{"n_experts": 128, "experts_per_token": 4, "d_shared_expert": 64, "activation": "squared_relu", "moe_layers": [3, 4, 5, 6, 7, 8, 9, 10], "normalize_top_k": false, "shared_expert_gate": true, "norm": "rmsnorm", "grad_clip": 2.0, "seq_len": 768, "steps": 5650}
Below are experts of layer 6 (counted from 0) of a mixture-of-experts language model. Rows are named router (the router's row for the expert), up (a neuron's input weights, with its number) and show model dimensions 0-127. Each number is 128 + 32 x the weight over its row's rms, rounded and kept within 0 to 255. Numbers have three digits each.
After each expert's rows: "comes after" lists some tokens at least twice as common just before its tokens as in all text; "mostly gets" lists some tokens that are sent to it at least half of the time. This comes from a sample of Wikipedia text that the model never trained on. Tokens count by the router's weight.

# expert 4
router:092110127140177085170084111154127161088109112136138125082140139101156135112183120169133157087116124131092157165167159144104094096137145142148198206145040078154142158084092094122135113177166147117116167107153105108076102099145101115130142159187180088083102135134055089071136127110158114133073137169106150081126092099124141104096146082131096081167131154099153102142088143135103175067112
up2:112140094115136102129122126133083177076124152123165127082126135123072156139147097061099147097157110127071214165112153130173142131084158107082112138136146084181184150133138119088094147147059149112163152102133116096083115069183080116111145122132098143152133043141083137116149148110103071118026128149089110125130149112107142131098090147092098153153096159136175109118127147129077160065111
comes after: "(", "in ", ", ", "–", "In ", "| "
mostly gets: "201", "199", "202", "200", "198", "196"

# expert 58
router:112122147129100160119093117079057159127105090125083155114157129149128165087178106126124204109147111142112146132156144140096146110111133112075166126141125103113158163129094154129136117184113139143129172084096088122194170120151118154092131189195124136107124086072101107099162089137199111151148155120108184095126064076089041112109149139141118123099137161179119117209096078168088162111141
up1:141096103130125064114114129127143132083107120145165142131141159131139182164186087112079181162137176105168116114099136089177091082110117170075151102218172108132127069107128076092088132140164167153140181102091106138143177159123073153114050096139073132160067158088124056101105093120111135170173101119124144078100108164104099079097132108156166104087136142117123142146121147114127131113126
comes after: "| ", "==", "- ", "== ", "\n\n", "See "
mostly gets: "=", "|---|---|---|---|---|---|", "Location ", "|---|---|---|---|---|", "|---|---|---|", "Votes "

# expert 101
router:089165125073143036124105124115182147166113109143197144094148131120155163130162110119156224123084182106118105129177165141102167104091164134108197147151044084146104169099157150114174170136136150152117134149091120133206147143155138155111129161108124141096131111147131077085158160086198098130070125135192166113132107145114107122154102129147156074081125138104131137118149105152127151147141
up0:087134141081131113149044142122148099136135120149153185127137128160143142129083137095130169105108157163144064104152177162110169137112092161158121090159120096108131122140166132101114166143163154157148200158119150144117065116103087195124162178160172188114138166146124105089150182103152093144114129191189094125171099196082119131184088115127126101130079114134119112083120064174170126084112
comes after: "of ", ". ", "one ", "number ", "List ", "for "
mostly gets: "two ", "both ", "several ", "three ", "these ", "some "

# expert 110
router:080132116066149108133111102123146147160099092179149150092119133088126115087177090162221179108140192170112119108096098178086110092141135084113192117162020049156130100102142073122111136171116091108182115104108131112145172110192116138095088130128158123077095088151132056132144154122182137118108140128143144137171098131074137120139137143099112113160138139167091138115104119113144128112126
up0:121110163111143086183147074108164070117136150074121197117086153141119162148122106137145174152126100122159108074109137125169158085149128188119156060143098157155148097147127127131189190213105153106143165134142188134064169139165074122110124147156175117109092137140147138141099108140146179137141140102098150149133097084097173152146174141145169075103097166200153140124054138121152135101114
comes after: "| ", ".", "–", ",", ":", ": "
mostly gets: "000 ", "28 ", "29 ", "five ", "30 ", "seven "

# expert 41
router:112097128101211098163100100100126119183129108179109151119120132121133178097125080158129192080119138134111127143155104133079143121126122161127187091148031099139130139084174125113103136173159138125122132138138171124134161104171082186159126138189160101090154189134087107136134126123201087092108128106100173120120136074140098116119131122213119110193108186141146183141154094149096129097082
up1:123134160114131067123103161074097157147137133131098177146138143153179161134117140034083133111140168164113133170073140122082127116171120155142125130107091127139147142149096155098166103193126207142134159050137124097140131099143134166171126153127143216125097107118140117157098046079199145082118103100137096183174103120144119161174127102098149139162103150096099147086063160107118131129141
comes after: "| ", ",", "(", "°", ".", ": "
mostly gets: "′", "(−", "39", "33", "34", "37"

# expert 88
router:149122150147159132153093090094114217162129100141100145102199178115087150142147127170139146097107128149093145125133160132171089092138158149097166168195033119147114115123124164192109119098185085126151197131063113157170124143146145115117134192155156118079170156186115151189173124116180139117145104130127159129120145137146128154129057110176168162107135099106096132103079099122132133098111
up0:082101120113130103097105155110076147164160103141123150124127090138116156133147083147146142102065094187098104140109085193141076116086120139076142180113078090173071079118124041143101143111115147076164157103125139144139128117142135107097144175187187116126136107149121120171198145152155125099161098161147078128129137053207064152119128136114137140156154135115161138155155114120172125195093
comes after: "==", ".", "\n", "===", "\n\n", "by"
mostly gets: "PA", "SA", "NZ", "ID", "CA", "EA"

# expert 111
router:106115097142149090172108116161139178090127110117138125091166143112149111114152120138103152088124131129089154199155127130114057050171137073134124158070028101130144135107089095126118126177142158083127160094152127096110144162112160105126158147174111100088116135138057082052089123091094156149076136129081182112125086099133161138133128138130106127110065186104099125108078122136142192116084
up0:149152148143182090109116148074126130084073163089110142153109142141183177093166159201123051134124153153046120142155117122086158132117115104110139145119100123127089109116110118165109157147089161142143116089160127131114127093109120152091142084147215152117150114104085133128133120082130145162141112054130165095120134129080125116121128109137091115075098171078069200076099185099176137166071
comes after: "(", "in ", "–", ", ", "| ", "In "
mostly gets: "199", "201", "198", "196", "200", "195"

# expert 116
router:121197160091164103133111081086098124130133099148168139090119172148169182119175142093128131152137189121100154153178139137104131097098148112113105131184102073157134188198151125154145154131092127092084155095124148054131166142161081145130103136157150222152075105171124085090112131126140170126138114145111179100146143086118155083112124066183081140117169192121092127143120116129143105072120
up0:171168103170148099142111078114075182077124128136130111121136178114102156165110114117071169140112207122053117133154111069131142090094141157090114116123139099119111186135076093133143080164141173110105121120136094126111211157120103127173081078154195110076123152139126087125142135119129142142168087158116155082136118124165154137045117088134123075126136151138113197173127166155083160107149
comes after: "the ", "a ", "and ", "to ", "s ", "The "
mostly gets: "season", "def", "Air", "Arm", "resid", "quarter"

# expert 46
router:014099180075160131127104076068113128099074077120067171098132108104141136087130110134124133132085136142095098139165139056120129110142155100106153116126044073147117097160146137108109185157101150134093161062083123115148122129115096186134156117164137129146164086100131106098097186122120097094091111090135121093149090158135123174102078177134128095100185148125146125118108123126098174088140
up0:057127180125193103172103121075111127181176141175099153103089124152132144120146138135132106146061178135155116163164194123135123100166170147125159149148082086094157113151152139128178098164136084150144098110150138138137159122186064138115153180140156168121115179130167103137120129083089140094102129137126139098169131058113122174127150092149125102071124151153128138085079048086108152054144
comes after: ". ", "with ", "of ", "\n\n", ".", "by "
mostly gets: "|---|---|---|---", "The ", "chos", "\\", "idd", "Jr"

# expert 29
router:081174088122153105079061068136085125120165084146190144134141084171080096124150111208116142138177143130092129092149204140172141100134130163112145150116088101130118109102101121162127163117110176125092124092079168069157135163123136161141184114192138173144107127113123117076184093094130099099118164125099153179191108166115123160111112171125079150147112147125122132091129065120154149109079
up0:100153089115155021131133078137130101113085115110163145115108132151079140057093115114222097114117118145076135174118122142117129134187103088113181124206144097148135118123096096200152150097099133124095134094107153122150160144064111108130099118169120160126126170169081111089143065110090128075146140122090134134221141114172146152126124139139090149124153111123174167114087138131157088138157
comes after: "| ", "200", "201", "202", "199", "196"
mostly gets: "and", "est", "anded ", "ya", "án", "Icel"

# expert 64
router:105094150109162112111105105072110167177106141178072125085165122096194187100142120200112192103112126126119112124155080105120061104156155099101151156175114127115104145127132150146155180151105158178098169080062113086145131123142146119102071157170138127140173071078084092120181073075176153178135087152097123123153108104119109087104152116132138116100117115080130116109132105196130150110150
up0:133104100098175089139142097073129124107097148206166144079119121108173114129048131230138166163158156112084109175102060149124118096152135163148095138215090140155078118145162138086150148144111156105162134107175091124106186152135126134074115204177087110138147121128132097114138097179110090170124132128149144106149159136102063101140145112160128140104071105144174111127133137117140167126120
comes after: "|", "\n\n", "\n", "- ", "See ", "=="
mostly gets: "== ", "==", "also", "UTC", "See ", "|---|---|"

# expert 69
router:114151142117167129200070072093133170145094122178145127120105112153135123109156102121143166104112109159082180130150131163141137107143204141047176128111078116134106139161139079166137130147079205062179185140106116140140156110119195150124118159163169122110094188120092108145147079096158147156156062155092170126144065134101106136140126133106147111169109078074122153081151114105121148147118
up0:061099168110137149060117137137209104127086141182124077196163104176108163129169123129147139174088122138148184108168114145087122080137128105142134149125091125135152165131117153106082064110123119090140174106199148137216131157061098144152101143136153118090101125151156090174136126156100134149091121104175152137125069108145099130168146150174092101155099153106077147089129142168109159178149
comes after: "\n", "|", ")", ";", "information", "also"
mostly gets: "\n    ", "\n", ";", "\n      ", "\n  ", ");"

# expert 47
router:084077146097148114142078078172115116132110126148198133050196142112148137149134118123144234105134157167146166098135091101080121071146181080090143130145076119160136136164140138133154171147140141119129121101146172137169157223114119165139134145134113178106101107119111129061134140104130153115088125193132165156167138133159079177142128100149106128120111171079060135145156095133087119144136
up1:092103118090115143131092121130104124095143063146149083138139098151155184146130087136170127154131134155129171143159100152128092160111199127136201087163121183115174094124089136137070104145073109120130089181072168091085125112153151159136127114158157160087099141077100116121085106147150087166113168167076118156143133065148109141157134107133112145187135120088104053174164036161113118095127
comes after: ", ", "one ", "well ", "such ", "es ", "s "
mostly gets: "and ", "& ", "among ", "including ", "Among ", "And "

# expert 125
router:109152139113136084153110089035166120099049146090152114102190114143098166110161114139129155135139177117070109182169102117082142154119165139119148113111127120148131123127120077125071148145108151144092132063163096173155114118157104112113103123141126121115177174165060054131074171085137159165072076124144159175163093102152078088093077098111153152097111134125114174119112090129108102093149
up0:131128144150102079156101125114145131094101203148127121088142082135134188144150116177180129152146149121117131097114197138101124116161142134111146104116097155153070197145087144138117182138139165140109158033131157095152152151137112106152150119178159141147066172152135091116060163124135162139164019145137076174143108106098093156156158148065090136118094128124117169141125107109126102197149
comes after: "at ", "in ", "\n", "from ", "to ", "At "
mostly gets: "Women", "men", "women", "Men", "children", "person"

# expert 45
router:135149153070120154137099086114135175136052087086141133099102187099100129118167129114154127179098138124085149164110086108103115068153150159120172129137070089152133136161145136138127157171131105109109111108142121146096153183107107141122091142145184161139095140118144049139129063108177129099106176149194162134209099120061097148160095093138114167137061168116105146109144140098119097047116
up2:172026106093136177110062120113131171079119132115145168049169092151109136133144103190158140076142118115188179138140125154116145096102148104150132109189137041085166142142142132172121150102140113181118180085134094103122111132129110143136144127141144069113129191143142148099125170173116087151097161153107151114151132136154178134167118149117174160104098136130076085056094128149163120121106
comes after: "| ", ", ", ". ", "- ", ": ", "by "
mostly gets: "Ver", "Sal", "Rod", "Wal", "Er", "Clar"

# expert 104
router:092098159134170073128095053152153131140086073102089146124151148145163108176150095149118130163070179115084133133118079113090119117119113129106113151143116084149104143110133144185136136195178148088177163105137121181116189142159175113171139163160190139120101091129120051128133108084140145143085132104089127120142126129138109114136140078200147167115108121149086098060091092059096135080098
up0:123123192097117097122031110106162147145110146181056096128129181133193173190188094145130113157073136202143107125108163119147126115069139116085157160136125138118119051118130104144166155128098076131158172083116149101122177131155164144152121120170131158142125134120131137159118079154120078169111186129094117092120089099158178099094134119159113160164069121112078137097136162086134146110146
comes after: "| ", ": ", ", ", ". ", "- ", "\""
mostly gets: "Le", "Gu", "Mc", "Sp", "Mac", "Fre"

# expert 65
router:101132179148181124135120082145138132184114132150190158092154186064171090168138057118188137149147173139098182101107103150078084074129146117127124161099115119123130088144125142159125150151138182124122155081152157123121191168134111100161150122183127105143130115168100092110083107067197080138142181135154163147110093112092114116118110138149120160095060123189104150067130122123089132074104
up0:123129155187146158103107070104150072084105088189185160158110130120162157173131119163111142169151113127102161074126136117105161186109123106099128141118072129130111132147154119114166098091086154075159136099066162122096153141139072106123145185154137094149124123153097136171094118102157132152124100155141092161074136141171121098101185110205050095101126162175048159082099137107126101089141
comes after: "of ", ": ", ", ", "- ", "the ", "in "
mostly gets: "Ar", "An", "Th", "Col", "Or", "Mad"

# expert 91
router:067146114117161119134123083151168187179143113137140126086165118143150160166156115152148202122120169168083124197162127130128077113112094076110121117126105105113143178122192138091132179117138092146188166113154184161122148191108162128114109134155165093078111082162087039056098158069141178177149107134121143148159115110137153106152135144153153097103101123115091129116191105165136125126118
up0:124111125070206133120110074134142088083129128077117144112104079187192125132180137131143152144149117105107130099145159102139150129151060109099159116124098094183135079109145174103152144149135087156198113088169197150115141113143120124113089153158131123118070073092096114080153100078088117133110147108136139139118115047090113129068154147173133097137202077090160148179156108119084107118120
comes after: "the ", "a ", "and ", "to ", "of ", "an "
mostly gets: "exp", "comm", "dep", "surv", "prof", "public "

# expert 38
router:141091125110155108107067074154123149112140088149129154096152172158113187140143112136150140160129185158078138156128150118114131114158133120112169159105011044142121121118152160098112139138158178151176140102131135161130114168129161112150148175169169146126131092171084034095082141026133129122107102135107188130153130089155092136142154127139145121116062146162102127110116085167103135101109
up1:173092183100088149121077104158102107063079171097074084120123079131135140141180162185121137122119114109122121087157102156173108164109105128109053128120128081093115115083129165141052134172148130175126115109090104126073154160141117136085122201211108176146120126219116105084093132144108135124157155127112104111110141109149166078109138083135181118141146172136116174141131118104154155161130
comes after: "| ", ", ", ": ", ". ", "- ", "("
mostly gets: "Sh", "Kh", "Bh", "Dh", "K", "Gh"